config.toml
d_model = 256
n_experts = 64
experts_per_token = 2
normalize_top_k = true
lr_router = 0.00046
head_dim = 64
norm = "rmsnorm"
norm_eps = 1e-05
tie_embeddings = false
parallel_block = false
init_std_down = 0.0
lr = 0.0037
lr_mult_up = 0.607
dataset = "wikipedia_en"
Below are experts of layer 6 (counted from 0) of a mixture-of-experts language model. Rows are named router (the router's row for the expert), down (a neuron's output weights, with its number) and show model dimensions 128-191. Each number is 500 + 25 x the weight over its row's rms, rounded and kept within 0 to 999. Numbers have three digits each.
Before each expert's rows: a language model's description of what the expert responds to. This comes from a sample of Wikipedia text that the model never trained on.

# expert 60
Final suffix pieces, mostly plural s, es, ies, ations, and endings re, dge, before commas or periods (impressions, policies, fire).
router:481513496477469525468489505489537531515507473487472504541508476493481476500479472488451502524481517479513497548512503493479487521496487501459524523518481517507461543485485531541513543483545469
down0:496536483515537533483485475513505527490497480510533502500485497501541519505527518516501549510480465502500491540525517522499516489518532484511461447539474548476523482481490526525477465522513490
down1:477463479519505516470505526548480517501500523486487500477499540505524506505530413526499512498509479509479491536524469476489543522488506466533524514525480512528498511558495460516552475513501486
down2:471520447487465475508531520502534447535525447514463485504500496527484479535511478508530469452548513522520527484535487526507539518515507522518531530498500475545557456512529488481514509517486521
down3:518492474523552518482504518549493537484518491523472538496455532469476493522503481471526513468512484470511500482492491507500498515492479490466494444470528518490477502511503534506482508490472452
down4:500500482473514500497521531536461558488503513493542515481468500497537491490474467482525530523491506494509508492464479529502511488459510491499516484494537468480517500487510510508468454526476481
down5:530525495501498433509490473543501514488518489507491493528513524505489531465497494509525509504524496527451508512495494463501450523479510489527461499486486528493503476432472512492542486498494485
down6:530521504488503519483483471443493518494501458481474531503481477502489472486503481472465496496497487518507470481506463502491482502524493492503442530491525495530477510504506462545534535519504490
down7:502512523477519492507514527504502487492512490529424481483501501519518523487518447525491550481511538464506511533499530501530483546497440530479498567505466500516527456488508500508517485514510511
down8:511503454518518487471473523461476538511525468476499477507518475498501457485511505486439492492532466510462504539489539482492518545481441486482499524490534510484491497523447457530481470491515498
down9:498499458522518504497500509476488494503560516524528477514451469507525494467513507451498508520482514541483504481510542491484519496495488458508527512514479484500474495506551511489510518522506489
down10:498509526496510529506521508501503506492547457514508496465499466580499473464491511483505485465503509494504529543470536524492471489452531467513514506515490536571505478500473507548524537499523512
down11:468554496468506541539476491482528463442512481476519554517490525508503492504499502496483455487515493510491489547532511506540474509541493503480491513506540502475471507500501463481498528519533491
down12:506506505487469502475477486549502456533506474492531513494478486476485485488469499549474472517479488496469514529472496460507518508522536471485546470514517487503473512465527527519511497471513442
down13:543514489531514502491435482492497512453533467501473490549501559490467553520510493533485512499527495501481469497538503473487481516556483454480512538526512512477504508505461496525526548505498507
down14:527482511520492477509532500506471503432516543521548480473483517491502494496462462462479519531510520509516494488476492489504514490502466511531491518496521517512518472513508511535508446489498491
down15:489496503503502532514560542495469520478509526486540509473543496491471475483518580539431535484526484508515490447541539510497495464491528467518498516528523499520509493496500502492513460503504482
down16:510469552501487480545481568461538482476510487448467470443510498491500509515505550479527460470535508481493492529488520516515479477488503529464545529493505514493520488520491481510521465501472495
down17:478531517562497490492443567529506474477510489476472452478530490491502496531497489478484512522481515517492577501518478534501535474485494545481496497474484536474528499486543450507506491484521492
down18:491507482475474469483500493521490537493525483502476535504513516479547523507535472488532502488522524498511495491498482461493477476485525522489474511534462491536535502520501519511522499496522472
down19:506496475501521506474490493495526489502524523445507505472487460531522495507473500503526499487553496498491525495488511536527450495518504505447500488521460490512529549499503526505497490484477496
down20:442511530498471519511506475554511496495499540509477528501516474485492511482507549554509531506476480471511511490489529486543517487479490487524532519529482453498538512514445468472478508475483482
down21:508494515545501501477538572529514458472466535496491479511537539521540534504474474454525526493510495478509491446460482540534544526493466439504501542518546494477526532521497442530551510477515473
down22:534489508499467481480476537484535513528516523512506505519495491544485478503502487506556453498501546498461482515528495515496518532518506477492515503498495492500487501491503490525555538533505519
down23:458539477515504515512521485514555474461433517520523537497523481481481482513518493499490507473523455500453504480524479488488453514516512508484502515512453500489513478520494522532498547520502485
down24:537491495494515503506521583500483490484447458509488465465487505514505514540473519492490547500452482468510511485482512520499527500533464460500473501504492494535450517562516505483496512496451511
down25:510532466478499498538495512536509500521502533552495508455466495478519460507500516501493489510502501479507490529470484483520516493486468490488511536497490515511473434510502512486470531505515490
down26:549485481492498498491484572529508512495520510514528518457479518524538492499535508541481521492504491466512511480474529467548525543497489516448497516539518516529428520503498487471487516489518483
down27:432465482477542489478554493523508494494516511467503500527509480454547497486502481467510463530483496501513490490497497478472504499517520532525470422507487487497480499541533481490450511539487501
down28:498522422520465507517479496468499517464495474474531498492522497517474481473524503525510516476493496485521472490481478453510483480522449499559477509518500485499524517506487501481483513496480484
down29:510493470490488480470489515470510506518500448482491544491492520507543491481469510485533511510462547489484503527500487492522520502491502533523504497494484515532482514513541500479481486473492512
down30:509513496537539508475465498495475506482501492515508544512484499482512529498469480481525512502520514494520468492516454480464480494482517539507497522473500503516492473526489499469521488449523474
down31:477469511474471473521503463505510535482517512539489487484549491518457511489484500500490521496504552561532487507532508507512501473572473464510463501476515502523499499474469477533424493475518493
down32:491501477488480547476502504503518478474464533444461509465494524497505474503513467482519497491436479508462502537474518531506477493517505487568486458532476494496484526513486458465497494506491460
down33:515526468531498533504462520488503464486502459493486480496544504540534505490517485518495559475506464523475485497564544498474497477514480547510519492528447513502475541482432472472510502529494512
down34:478556508482519473500511475532468492448518539509479506497516485459511518515471487548507568452499523523520505520492499516476507526507483494512469493494476508524515519509538499467491505538503504
down35:528512503560473525473507457496486511491499515515519506503481505455507472500486473491503487537508478526449489508501438463485523491489486474431499489446444532514472518495481500504487501493488516
down36:457490458524472482462556491485499504539498485507496552508551526450523502491481515506489464502545486485495494519501480525508489476527469507460485567514504539497511509529460503477554516510491535
down37:474486511500506471517528486486491530536455498460507500505501496513489489420520475505498467517527535484498519473554508495491527527457482533498482524530470534498500505525467503493473484486479531
down38:514477496476483506505543560546484486518479486510531529481503480511495473525534515498455507492543515503515479471513537499460555519502510481526478459521503522515509501490474487505471518507482475
down39:475513497509518495492493501470514511478531498488469490512491460507507500466508505529472463532507468499499493530512500520509479474471460516486515508520491487470492512503562531485480513586548504
down40:499519512490506513516487488518486489485476495469512498515527518527495508487481483511505454496519483512490482489496513503502486437486508435474508550458522529474467517468472447534509508456559515
down41:482506478519514561501463494500518542508506508503505484529487521501517494481546471486500512537472464487524476561514499506518470489518470501516496482472524505495508512483519528485522488489473525
down42:469462552509508500503480557491462559521495500516527514461491481504467549489506471524503531504519515491470529471492468523485468471543507499514493476526526474464541504496515504472502523501472485
down43:506509512506482502490511523493484505490498492491475521446500544462500469474473497456478512496500477469508479513530457494485524487484543486487455477533462505509495488541511473479508538506502495
down44:564495557487496500463501459506449491521487512455499543520511469503482473491499501526472467516497445510489494506470479505495472456513506505520492474498466487516504519481499560496497445529526504
down45:490489481556490492525501553505501534506478482496499481530499509506504527495513490504547447489517467512474499488525496491528466471554504521496481537477485452481536456513499510491504486487463500
down46:526485458537513514535486517463475523503497488493499521515495512536500518504502513521465511546498489527489531503518497452527525533508508532485467462517502488498502502499475478499482466512478503
down47:500555460496506450507472500482490501514476487473499455457512545526505523479507477489502468530456509513481538472483479487518489474501494511512540530475507461457552504452474502502505479497497504

# expert 38
Closing pieces st, est, d, rd, ist ending a word stem, as in earnest, Against, investment, recommending, listing.
router:523496490514502535445491463442532517512497487488461499518446492495510471466492465470459515492489499516535503503477499487470508524456447500513525502481474532515495534510479517521512510504513503
down0:518535512473478488523484478500550511523482469504528494505511493503516535470531553549508510464506505546472466540521532435500540498552502545477467520511466493524455492491460522443517550489506505
down1:518486501497544521500465514488529507477485484478500486468492487475499537521472506532513466518515517517533502503504501497493504440491481466505487528501490469524478508497529494514488517487497502
down2:519499448477504501514534481528499512518535518484527459486500472517527525503500499469514449513492557531517479526521556475530529532513495485519506552523498515526469491511530471521499489523503472
down3:510508528508518525524522487486474523509516490515519502456451495451544480535472574527535482506470468533528520488499500475553460477479489506508554491507448463504545501484479469470474518497515509
down4:509483553493511531499540488502511476506507519478502507504457478513516510531480528511469520499518481475541519499539485509506490507530510540527488476504504447483474500556456516552493483540471523
down5:490494486488489471510541469509517438494476478476521496541524517515524492457506537514497538515538457530528460471515475515458497506503479475481504500510483473535451491521460526504493534511530516
down6:507520475502504476490506477537501479478474492522482473474520508485492458563504512489475533494500510518489472462486536497469482521507478483505465519563522522479453521538508473503488523476490481
down7:493540461506508484498481512541519517483517477499502517460531496479537465496502508474487476520498489491506508516497498520499542494463466505554519522517477510472503541473516558508520476499497534
down8:535534488493469482481504498487518547440510523525462527540530510470484530471490491453498512523504498537507493468491487535522515538470519522486486482486478476465529515460472484514533478470514460
down9:505492507497512508493474484487490522478488500477521498507477475506505479492466444533438498534525500527461510555487477465508507461467495472527531507530482490483500460481496495522507560502509502
down10:462514492511520455481484496480545522489487513479524501488511535535490530449461501483504509521507484465497535492538502531454515490515488491486511557519518480442544506500484500513509514479482521
down11:479540494434482490503480508503516512543474528492534520508484512536496527528505514459527511499531522469551528526483502476514487483532549497513561518508498503486478472492490467465488519477506502
down12:515525432533481468491507484542517519508488526491439511510534491444505540503477476472515562506487494469513462482497490518487446532508474499460494507507499521508483475465467459487512493504492490
down13:485495518490505448495462501475505505476493515519505467486502487513442508489496489526465470545510547515492518488510466519554531529561435488518478515549469508500535522482481476470566475498508510
down14:496498502515520472492441508496491493454486459484466505494482494452523514496497501512490477578514565506493488524541533499498489489510498470582477514523462513477519514454519521503498523478511455
down15:477508518477512487479493512519486523480508486485528492493534466527496494551480512521471449460514509522545516483555500447498480488532505550472482501493517476508493469470519511487476515503499450
down16:488487498531485520498471493528504523469492490500497499517502491458460510474535493527444543481496498473495533523495503500500490515509517507449523517527517498502520532492491500555504521519480498
down17:517504516470490484516534477513476526523493470503479500529488500498493496500480505552511463454480488515515498486534490502512506536503508544487517498505517521501493473525511459511509500483472521
down18:506486479543485478490506510494497517475502501518526510491542486492511476476504486480514485518479462460483510529491473543495506454491518474526525492509512542497503480478495522492541480546488480
down19:483464516545492476495500517531433472501528482521500527482519502508510520508487476493463477529529534493517502498477520528501498497480505507519501528511495488438500502487474535518518453535506523
down20:503480558497541531496532521433488510532488504482535516463480540518490482491503456469463502466537459514539521523482519505473491471501494497506497484479498508489498481493524493521507496482467502
down21:457474490521490483521552465538468483502480497523504531479490503457529453487523528430573480499494479503504496527489503500461468517532560459439506454452496515481535512526454471517457483473459473
down22:522518529488509526495524500532514497555539473437484466471531469499486507534517523490508469499450518494555485514485450488513498543447505504527490552469512535451451513478517511523519513506493520
down23:485535473464523512484502475516504534529484458471496492535484541478561506493484500445517485469459494499486528501490504541521485529479534510506511454453487530505473466492499486513481516512428564
down24:511491506506493489491478506453489495513523522501522496480492517488472539534476501523504521512494538532523506502525483496469467516460494469507474531473479495460514472515515468493470483521473455
down25:530455457511489466510533452476489578498508486490472530508483513463489497525482478511505528501504496523529512511493518482541490508536477520502521527475465504503491491460486461524470480488525533
down26:503510453521526496507510556513476535495485532542566450462492478497459491524499543487488482536542504484473475510499530472505482504486531503505504521496495473486487452535463539548455505464484468
down27:495467518505508473494497521496527474522454487483488512502551440499510491490465512520480462452509483549489500498568496510520478478485471470447495493514490485469507475504453527547467497520492503
down28:496481500503536503529466492506515518497500487453510523555526466476489520512463507498524482496516480533477465551521544476471524510502502513449530536493481508497511530512482515475487518512527481
down29:480526534520506448508529460489501496488494558481465535470488523462497512490538498518463481527507483474500501470504480508498488463486526517508532490511540549544531504532484559487504493481509468
down30:494496502501524483482476552504509514488461479486533496512506520517507515495488484478495534484539491545491490466508508477520509494530466458489498482524517497485527524498519485503514507555497511
down31:490480492492489498479485508504484518476481468461551533505485476490489538470511530496492522522515494494528457491510482498482501490528498509523487483522501517472488441489498506506501519475539489
down32:529490486490517476515474572473526466505525520478488473536500486534489509513484460515508488495548514489486519497473525517524498527508523525520504504521529503490513517512462507546516496492478485
down33:485542492490486507508486505522501449462487524499532494513494493496498536504484530498477538510496460485498530471450580461511484494526533506494525493490482484519537478490493507485487489501476536
down34:526530502509477445482521519516497509486521464516492543525468487498502492514498484501512520461522528490498470503490515503507512486531508516470472498502510520489494474518501496508507533502564490
down35:555487515521515511492544566514521528515497480497509474457533497506467491498464485504530475510491500514463546485513525489466487506515486545495510467467522527511488506498517490534540499526498505
down36:510513429465511453519501501500459490506479461492484485515543523502476501526485503484515528469477507461508517474511519498520552513515505475486541478514521507469495506532517465547464522461542482
down37:480532476465488502476490501518503462533520483484448540519526567516504536530458486487509489554525494496478501505446494509477499524504559556508490514457527477508478478536518498487481515464506520
down38:529498493492442502504502546513521509500506505481433476468487544504529494520465431461481462512501521507478507517491529485509467466509469475484469502494526517484470485533510506490475494478475500
down39:485519486474523492539481491489480474526476482493475515515510519488539531485462489493554480499496491521530464504482475510510483502494529456567483534493497511445485534472468461476506521519514497
down40:480517435530477490481477475501501524489546500498481517511491532465479484500541523490487502479546542499526506504465531494493474483510475489502493493485510527490452523522484496496490515508480495
down41:466522530516535495478528497488519500503501482513555503488477527453518515489528509476497509505506521499478533523482518525492509507503538498493526467517506508518496495523543513495487472522466500
down42:534510475508518510513458470510494478488523438476513468482467477491486459482476533494477489489501490444493489477498488485538487494530556517475484516466478487496558547510510511516508531536512499
down43:503452480480497483500547476496529490469505525483524515506473514486530467506506513511475554495465436531481498544501499514476494491526525538513558465516462457476525495573473498495479509496572518
down44:460516502527544494510495491525520512499561497491525479526531508491521469478535502514504524497508508474516486514465494464470462493505471468543539439471473542494526520493454499501486477478513481
down45:506523456497502511494476459542484525503468507554499517520493523433514478464514520478494473470490520507477479451529486465529480467462472542501509487499509480436469506483505500497484502510498493
down46:507456522532528512560486484505511522465487488500506524537526529507474499544486475487475468479486447498523517470501455471477474469503549540489441464518482523502455514496467524494484459488533485
down47:501516492489488435498482509532496478468486479484494480485543490481495524469526510516501519521505529525495539487492501515523530512492526455535463494550489524495553480480497456507502538520527485

# expert 5
Short lowercase fragments right after an initial capital letter in names and words, such as E-d-die, S-in-ka, Ad-d-ed, E-n-vironmental.
router:550435486518456511448469504492494470547526473523497470503469511457420457486508487499430511497493478483504489514536521452482482529474480502524544535482476529509515513493491507473530517480507446
down0:519497460495477514487524498486526500458499508510526503525530488463474497507472471491474508524507486519483519536527460473484504484497426549466506509504512490498449507477519499488467524537495452
down1:481522501514475494453510501461521499502516514539532479439515512471495508516472497509511492531496505516485509509486505547527502514544490487507469472498510519491519512492511510484491477533507485
down2:499496501460513511446475490494512492486488490477460516504494496504505514456507508527492569471511442505510470517548496521531479522500461552493514530524507482521472450513490502500501509463491493
down3:487535534501484514508475540438560503491526468492503470483509511535508527468528465491485482475508513506547517520463500504536498505538505518525512527468506503465499496509490493495485466519504488
down4:473470466475470508553483488483484486465535502481519490470479447488472458486467498542482526505506499479536508480487499479493499470502516552536528472506525475519468524471470490527510524459533464
down5:550454518488487524515502554529492525519486486502507464469486532518475480519476454547477503470485509499497472474507530459530527523529491561508512435489495493444521486495499505496524534510531479
down6:514535461500487497500503520500525445451529525479484495467494500469484524509503449511499496449476522510496542468481519446517533526541468517541547468496530499542482482518514504539509490469507488
down7:507507533511502513485537488484506489518533505470491475486535531488509524519528472497514484512517489479471510482521518465483475498487526489492481495480466485476524467537491525506490426514549462
down8:545510463461474495500500531451486487523469538538498466520529487524528500494464495488488499461517462536537544555549487503537506526487505528538513532467477497477511467531492539517501473498464495
down9:538469448494480473468500524536515504541463510477505454540523512504467510451494474540503509508519503495496487480521481471471515485493484535515487480519494518569489547492478473489492495472489513
down10:489548550486489509514536531500469460492475506527480458495518521503516483512495484488506492559490539467490486528525501513474521535458537494500486510492476521483509504460510486515485466536449515
down11:455477539479551478512521504468494525466499524470483483486503539471488479492500506525514492501452511503431520472488506512528504498521547507471501491523506486507501503486527477451457572451515525
down12:498491482516539507532459520495450550490485493527464517508506554478483546474523502534514523504521527486508420534519465474546505472530574500536515506528515494510481503504495494484483523534490497
down13:499521474490460513472508481521495440514514483506490482491474487461450509485498500518468492494538491521482532439527478520555491484468478490522499435439460482499473486478488552546492553532491536
down14:488530516498537528485550492508495524447504540481521473525512548472477465479464504511504513506520505468502489526503537537525554537555529530495517491544490491525497525441502527512523467477481477
down15:509514501488548595464530551503517521500512491480526514511537539549541523452512480488470554488469462483486484499475495496507485507534528524485531501494509502491488456530530475473486474525534501
down16:533482525516483503551527521468518522454506503542498516465496507485531530478503532471493507451505496499483516487477521512437504516487545500447509513505485516514479463505478500518496501539460462
down17:496498492531454519490544488520501508489510504471522555510513514569463513485500503489531543470517529505465485468502506505490501471517497503511493530495491472525521519523525521541525486499464465
down18:502523532477531518501485537504476496522495464527502505490517525492538507497540522489500494480447515499473527530496479542492522485499495482508493504518515497463498482438510502531505519488470485
down19:542490505497477541528514481504498505540485462513487443494488532467483503463505505438492473482471497508492471499491491463495482514478516521490485486463484538507485493523484525513490497481465524
down20:455488461488515537514535492504462476546519495482507469548470466560503497513481522492502504530500498513524529468520502494496512476521471499497501502525497482526508480483507510482514514527501517
down21:466529519482513498478505508469459499521531501467500471507505514544463551498467500499527507516487467522494463497527514516494476510519474514496487508520525497549508512469530565492501515514467503
down22:513529496498457507480469489543513514486488528473573480513470518514511486490474465510483475492505498469468459488546501530468484484497541535457545446512513496518469476511491465481485480483530535
down23:486510521536483525506525492479460550509499479530519522502522488482491542481488479467499508520463486530504536492517446550480490504467524497480512467483495537523484482497491507499496516459502435
down24:500466507446499472485477511507510494457487437511460522477497517516503512515496454500488485477496511511526527470538508556497478572510502519519524514491475480503499522516487473537524529502559480
down25:527452525534479485521503529497543499476457465500478516481517457498512498510556490533508513466525526504522518492545481507527491506488474505545484488484485525483512464481508521460492489486493556
down26:513509500476488545481492500497490487512480488539495480497498545485524505534486505466520468501510453500485506498496513480520496487483505501512495497528460507514483475484462554476498500462508487
down27:472472473533477470471463454500534514512517459444493500507505532459426458495477506465467518499525491499511471501497488464516513455550475491495521474524516518533463486505524496484496499513512461
down28:517460538482526503480546477469491484475472512529527460551554492527488511441470494501527539523505541526486497517551490503515489490500498488497468458508481480488569461460485511520516490523519462
down29:465476489525534525555524497521487462457523496500552487486506492487452549516537525550464474481451516511530491521477529472500496481509490491538476513513458498497486527544481475523478493467502454
down30:505518467504509512513500470557515522525521552457524470524473463534454549458507491502455519529520455498475502490485475427477475515484520474501468498524545501484493494500503540478493466471503481
down31:491514552466477499480517479508515502478511504495502485511479483504490511533502516490483507459471483510470555478502517460477503491549548511480534515499509533494499506506490507503472509483477495
down32:474497517508518517498485537501529499486519510500543512481498500519514486471468455534505528468506457504522520504559493486560488476534503482541487477506516504531517480487467523517482486532524489
down33:505518545528505465531494530474466460541484496532503507465544481489483455501470540525489516480479493465568499511558437518480529490511506507476543471521518515501523479501500533468484504484487439
down34:520499532498499470498494507517536454505495502475506454480522492497536508521534489513529480497513510505476484500498519493497547463506473477482521519533548565510479477505441496480517473538506485
down35:514518470515485480488497505509516547467499494471505499540502506443503500511507455483491518509481492488477476511509513506474489513485453489455537470517536536495469455452473463468491511487565493
down36:535456480491505487499510447511518499492550520484494520504471485483509494527476478471489531503497522546505515484488607523453521552467501513512486495480536515489525529496505490482455486485498500
down37:519512512487532454481544519527445513467510508485507489481551492502492498484491481490470510525532515465455488517499506518473497502490468504430480500474515527553520506479519514506536512517465499
down38:516537508504515505443474500547531512510493487521470475479513493445508483467535492522539515499516497475510492524504530487487498521534516527504492491502505467529468531458526553493549474452513467
down39:523505465504516502514554472510504459507516536482472503499522501522519480493554480460504484544553498495461494482534493502535515511516510514490475487538482486514524544491520512529523538512484498
down40:503514495436479542487523525438510523464519527543498494474510516509539496488455532491489502476493513468520492514502474485512514477477524469527440491462561521502524496525517535513468500497505507
down41:481488520505501513483537494558481496483515525481506515507525551451520498524489479497526483523488485471503487444495497490520496496550533465486498501522539506533518530499454506509512498503428495
down42:487525469507491533498497500534530505505530501479499486504478510548538463522489501499496450506508516495517509475535520506440451511493481529483496434496504552479506524497488482474484473518542519
down43:514457479490533541511525526469549466515463497476479546466513497507517510479524488464500519496502544491515517533502469500492478511491476502481515487490529516535525502534519538500481501490456531
down44:505471525465496470533492506490535523481508474515507488539502475457477503543481551487560502488513514473521505501482472487479501511518478526484518445487509513500478500476526535477475535496484482
down45:540524522480457485530504504487519459538512490468476519515500488508504465460466517469516522502503476519487489507502469497499482482504477532444475522534518527530483531534526522521486494515478507
down46:468520498572566484469510532495540519492479477517503483500497497514503514519469542497504481502548502483513507502514481513473521522515485510525500519516494450472470474497504483498494544495501512
down47:486478485512482462501501462515545513520510523490474489554481494503525494468535518492490464525530474479506485521507496486505501462527478495456563456513493512499525500467463495523475510505487477

# expert 40
Word-final endings y, ry, cy, ley, ence, mostly in names and titles, such as Candy, Crazy, Category, Willy.
router:513470502483482496471501469464519492505508456470459463510480506468470449498517473514476476489483461454533492514483497475521511525470470487494541517471503545547511472449512519497509505495529484
down0:503491484539531526487514525515471491471480512521491465506522481476546517510494510479525515529477490488495562522496542470492494484476500497467516492513522543490488452483481497520474476508499518
down1:496518551505511508543522512575501493478464483496497538521506512458479526484491501454513539520514512458487540480460518497464508475505486534508515511509515523532449489458485485527496491511533493
down2:517480517518517459492507483518516483547501494500495500531492463498486473511513509483479509496454513563520532520469466496474481489511525516476495482467520483502507492494475533512525511476490469
down3:468496563495537441478467517468506480467523491508499504492510543533498475508510489498491499516510497491517450506494476521486528460501497494528489502524490483454454507489499484486514470483507541
down4:527496467512473463517515464499456498523480463499496499494475498543485482489451504500504454540527469479459507487507499546535509478547522481522478500518506473532441510497493491500478486484509559
down5:462455504488501511514489527462519473488507485500474510480510534534501504493479488517486482485489475506525498490530491503527526465478508540532548520482504463497470489496507540507512501527460503
down6:473507511522489474487495519519498475491525486529482476483469467470459542542510514493483514482496446515514496472508504498500503467460479509455494497501551515520510482498540506506478507463550499
down7:517529449501470470545487538540523500490521473512518480498476469510524458496521497519485514500478487484501503525479493518484490486501500498510488453469504531536493481502498485512474488481531501
down8:477514505513497511451488497475455466506478488493500505485536488484496495488491432491494468479484535509500495494485500493465499519475517515480481481517483515490534553513507486481508519460512499
down9:533451485558519487486496449576524528532465512490483544550516488488485493497504469465500509488529538506541460506477542476479523527481496475512487539508526492526512506524475478492483515484458479
down10:488538510485467469526527500515534516497513461514477461500501489529498512519494444487529509504506491513488507511538518540510528507513515500483535520483515513525478459486493487508471488477460454
down11:491466487521479535487520543518492512511499471477532519495489478519535471482482525467494459516502501553514522495483444501498512488497543505503495497553525477534492489529498501561479505475422480
down12:482472480544526497507564537488473506493533514479462507448467509545489526523496537496529508534510481472483506476482544512510491511486504516479529517481483494542525464500515507552507457466472509
down13:508552504503476530516502465476493480454502498491474532445525485497531510475507446503514509520474482493494488519474516558489493554467516527533464510512495476447494511487528485485512484516524493
down14:482461513492466460484476467522482486461529530503498493488483486524538529491532510483538483539488511510469470509430497461505492490524515501510539506503507487525515513490509479544496512478541481
down15:518518470489481480497524537530494508479504502515516500489470559493509525509470460520479489496520520480506522494506494492498521505540496508511497549527543484513493494526483486500486495488501469
down16:459487492509465502510498459508507486438472532477498526484507475464459533501468511507538498510482477458467497525535509481506495440455444492504502460542458498465522483505518471497515536508507472
down17:540539496418479475535472531519516498518527472514508532466506485515563515528486527514489509511514499499565490506498490516517529496529509553490495527519503488537508530512512466484503531518485493
down18:461536444486520479462466538467486501467554476503510511507474489492495458497496530519495553511526530523484494499491477515513508495495491489505503473479502487502499493503486458484481507467489462
down19:468495495526464459506511463459480497455503468502493517520520505485509457536530483524544480501508492482470491478526471477490542469551523447511500489517521525525503525470483488537537518508496488
down20:507490497490500480476496457501533505518509488491498563502452484525515475506494459492497521490524513519498489488544474506529485481535508482539502507447457530496535491496487515490501491486535496
down21:531523490523491499498522519473497519489483486476470542494453468496543494499505499467480472498527502459505530532491485480487502539511527523481515526486500451518514520507490533532529499486487509
down22:508480516492539548530478538545536494521524513452506489474475469504496497462476530553471477498490513499527500480488490504494511512490496527477501472478540507472491511495525499470509543525515469
down23:501521474506488508509538481449447488545484515491502477507485531524541488516528467473521451476517525542527483506505533482483491532477521484498483514480501511489485476495460451481477498493492506
down24:509453492479456495494525504545498474513577479483465523495452530509449449501493503474487527461492514508485503529469486514501476509483503492505510534487522471485505469516504475513493514485487507
down25:505480465497492500520519518511543537544511510501460539489497517518501530514514501467468503471500532457550461490497541465502517497443454532490488533489515536525482497460513509544521557490456446
down26:479544476498502534480536475520495520503503522532518452535533513512499502488533476496521518492492473507509491501497532477498509477455510506507538500507475505491507533525528491490501515479463487
down27:535516472488461535499525488524522508535486502482502483487528503474487499481515553518448534491476515524482495486491483495520503501499544455497465519491473518511452517497512481512517504479534514
down28:500455474461511510557515477467525500516492489476518478525541466491512504483465527503519510473482463512514492458523487470522503478552500513532523500518504528484530475500458453478468503523473537
down29:457532446501470498534465478479476509501485505540468528466545540497481496537440525483539508525517525495495524477534530523471449504501479519467528482519530509504482488452510460485516502466491439
down30:477475539481518524517489520514490496507474479527455523491461483465533502480478451520497554498475466529527566514518501466497528501524490498553495505504512516490532477519513488518501484486469517
down31:561487525467466466517477499532502496540509534460514509517477468534511488513477537517473509463499497532497506503500490488467506488461517521478493474501517470536486510500503466474477510525508525
down32:529542517517455480496509452466486479504474486513482513515501522462503512529514516473550491512475512487493515535501491489507537498507561519497495487544493494484508532510463487497470482530494480
down33:489463533525533496537516480513551513499507495485521507522492485528468485491526511474483505511545551483474506487556479494485497515513497520523510474540456512473511501464519535500510512464501490
down34:539510498503483503512519485507544536517545478509476513489526460512506461519512497477494487504522486495467531491538474450504541466512506459501474477501493511493538485472519501540503474533491495
down35:480519471528500492516502515500525485491558524515511488475502527471503504479500520543504532523455480508530534476495463517481509489548501467495500546504513493526550453482533511525456472474495499
down36:482501547515467527487493496521507451483496536502496532516508529487477503515487484484447468489497494521511494470557514544525508513540519524504519530510481521497472478534515546521523525510489567
down37:525502472474508491503495520489525497492544497516515486493490515470524522498485485472525462500542471478502484498544521483524541500525501507547512492535466495515476487516477458492542515485513471
down38:476495512487475508452470472507473513497507482515464487502513511531507490528478477496479545522491518485519526481465478517528430497475491459492534528480533519508509506471490514538480495484490518
down39:513480457461499472497464457488495510496452526540484493495475499519477531501478525500491541488473536471487488497533518474497499550486456502532468512488472545499491520495519499510540505522460492
down40:494497525457509467512525485482489489540509531486456491502467519517496521479487475527446498510475511517534465506463495509464538515483572513482484522466504477478458513525530527462508494514489561
down41:527553543440525458504485485529496467425486524544487467475504563501499488534512503498471519507540479512494541444474466490508506494501481481492504519505483516512533521473510525466519500495551489
down42:527496492534497511503491538464509482479529509500502504522548519522507482515507488524518436518450513492477489529478474533496550498504477550459488531496479507502484519478464479468516489495532479
down43:484481519525495514475465476536475444503506513512543492534518499511465514473511483480501480525496515502511496462529496459493494507526492527459538504427461475509530530493503561525508499468540538
down44:502520478511488506519497492484482501531481503482519483522531476512492459477514548481523513521520466515545471493511471504490466540480458513499485452517497476519489535470497507518487536475458500
down45:485491514522505516516507489537505524492502500497467472501506535492494518499486454491513540542507475494518486445492476478457465501504512454478504438470501503483524479491521482457494489515527524
down46:485498532496502472548480539481473481507514540496515539479442500515459541533497536479544459494513532472470481518500474462481492473565495492471491500536499519486477478525480494477460504487500508
down47:468492530482486508523515455486490486532491469481468505512491513500477522481445506464500513523501522480498495505490484554490495478485527534472482480498487507512511527500505486478513493529500504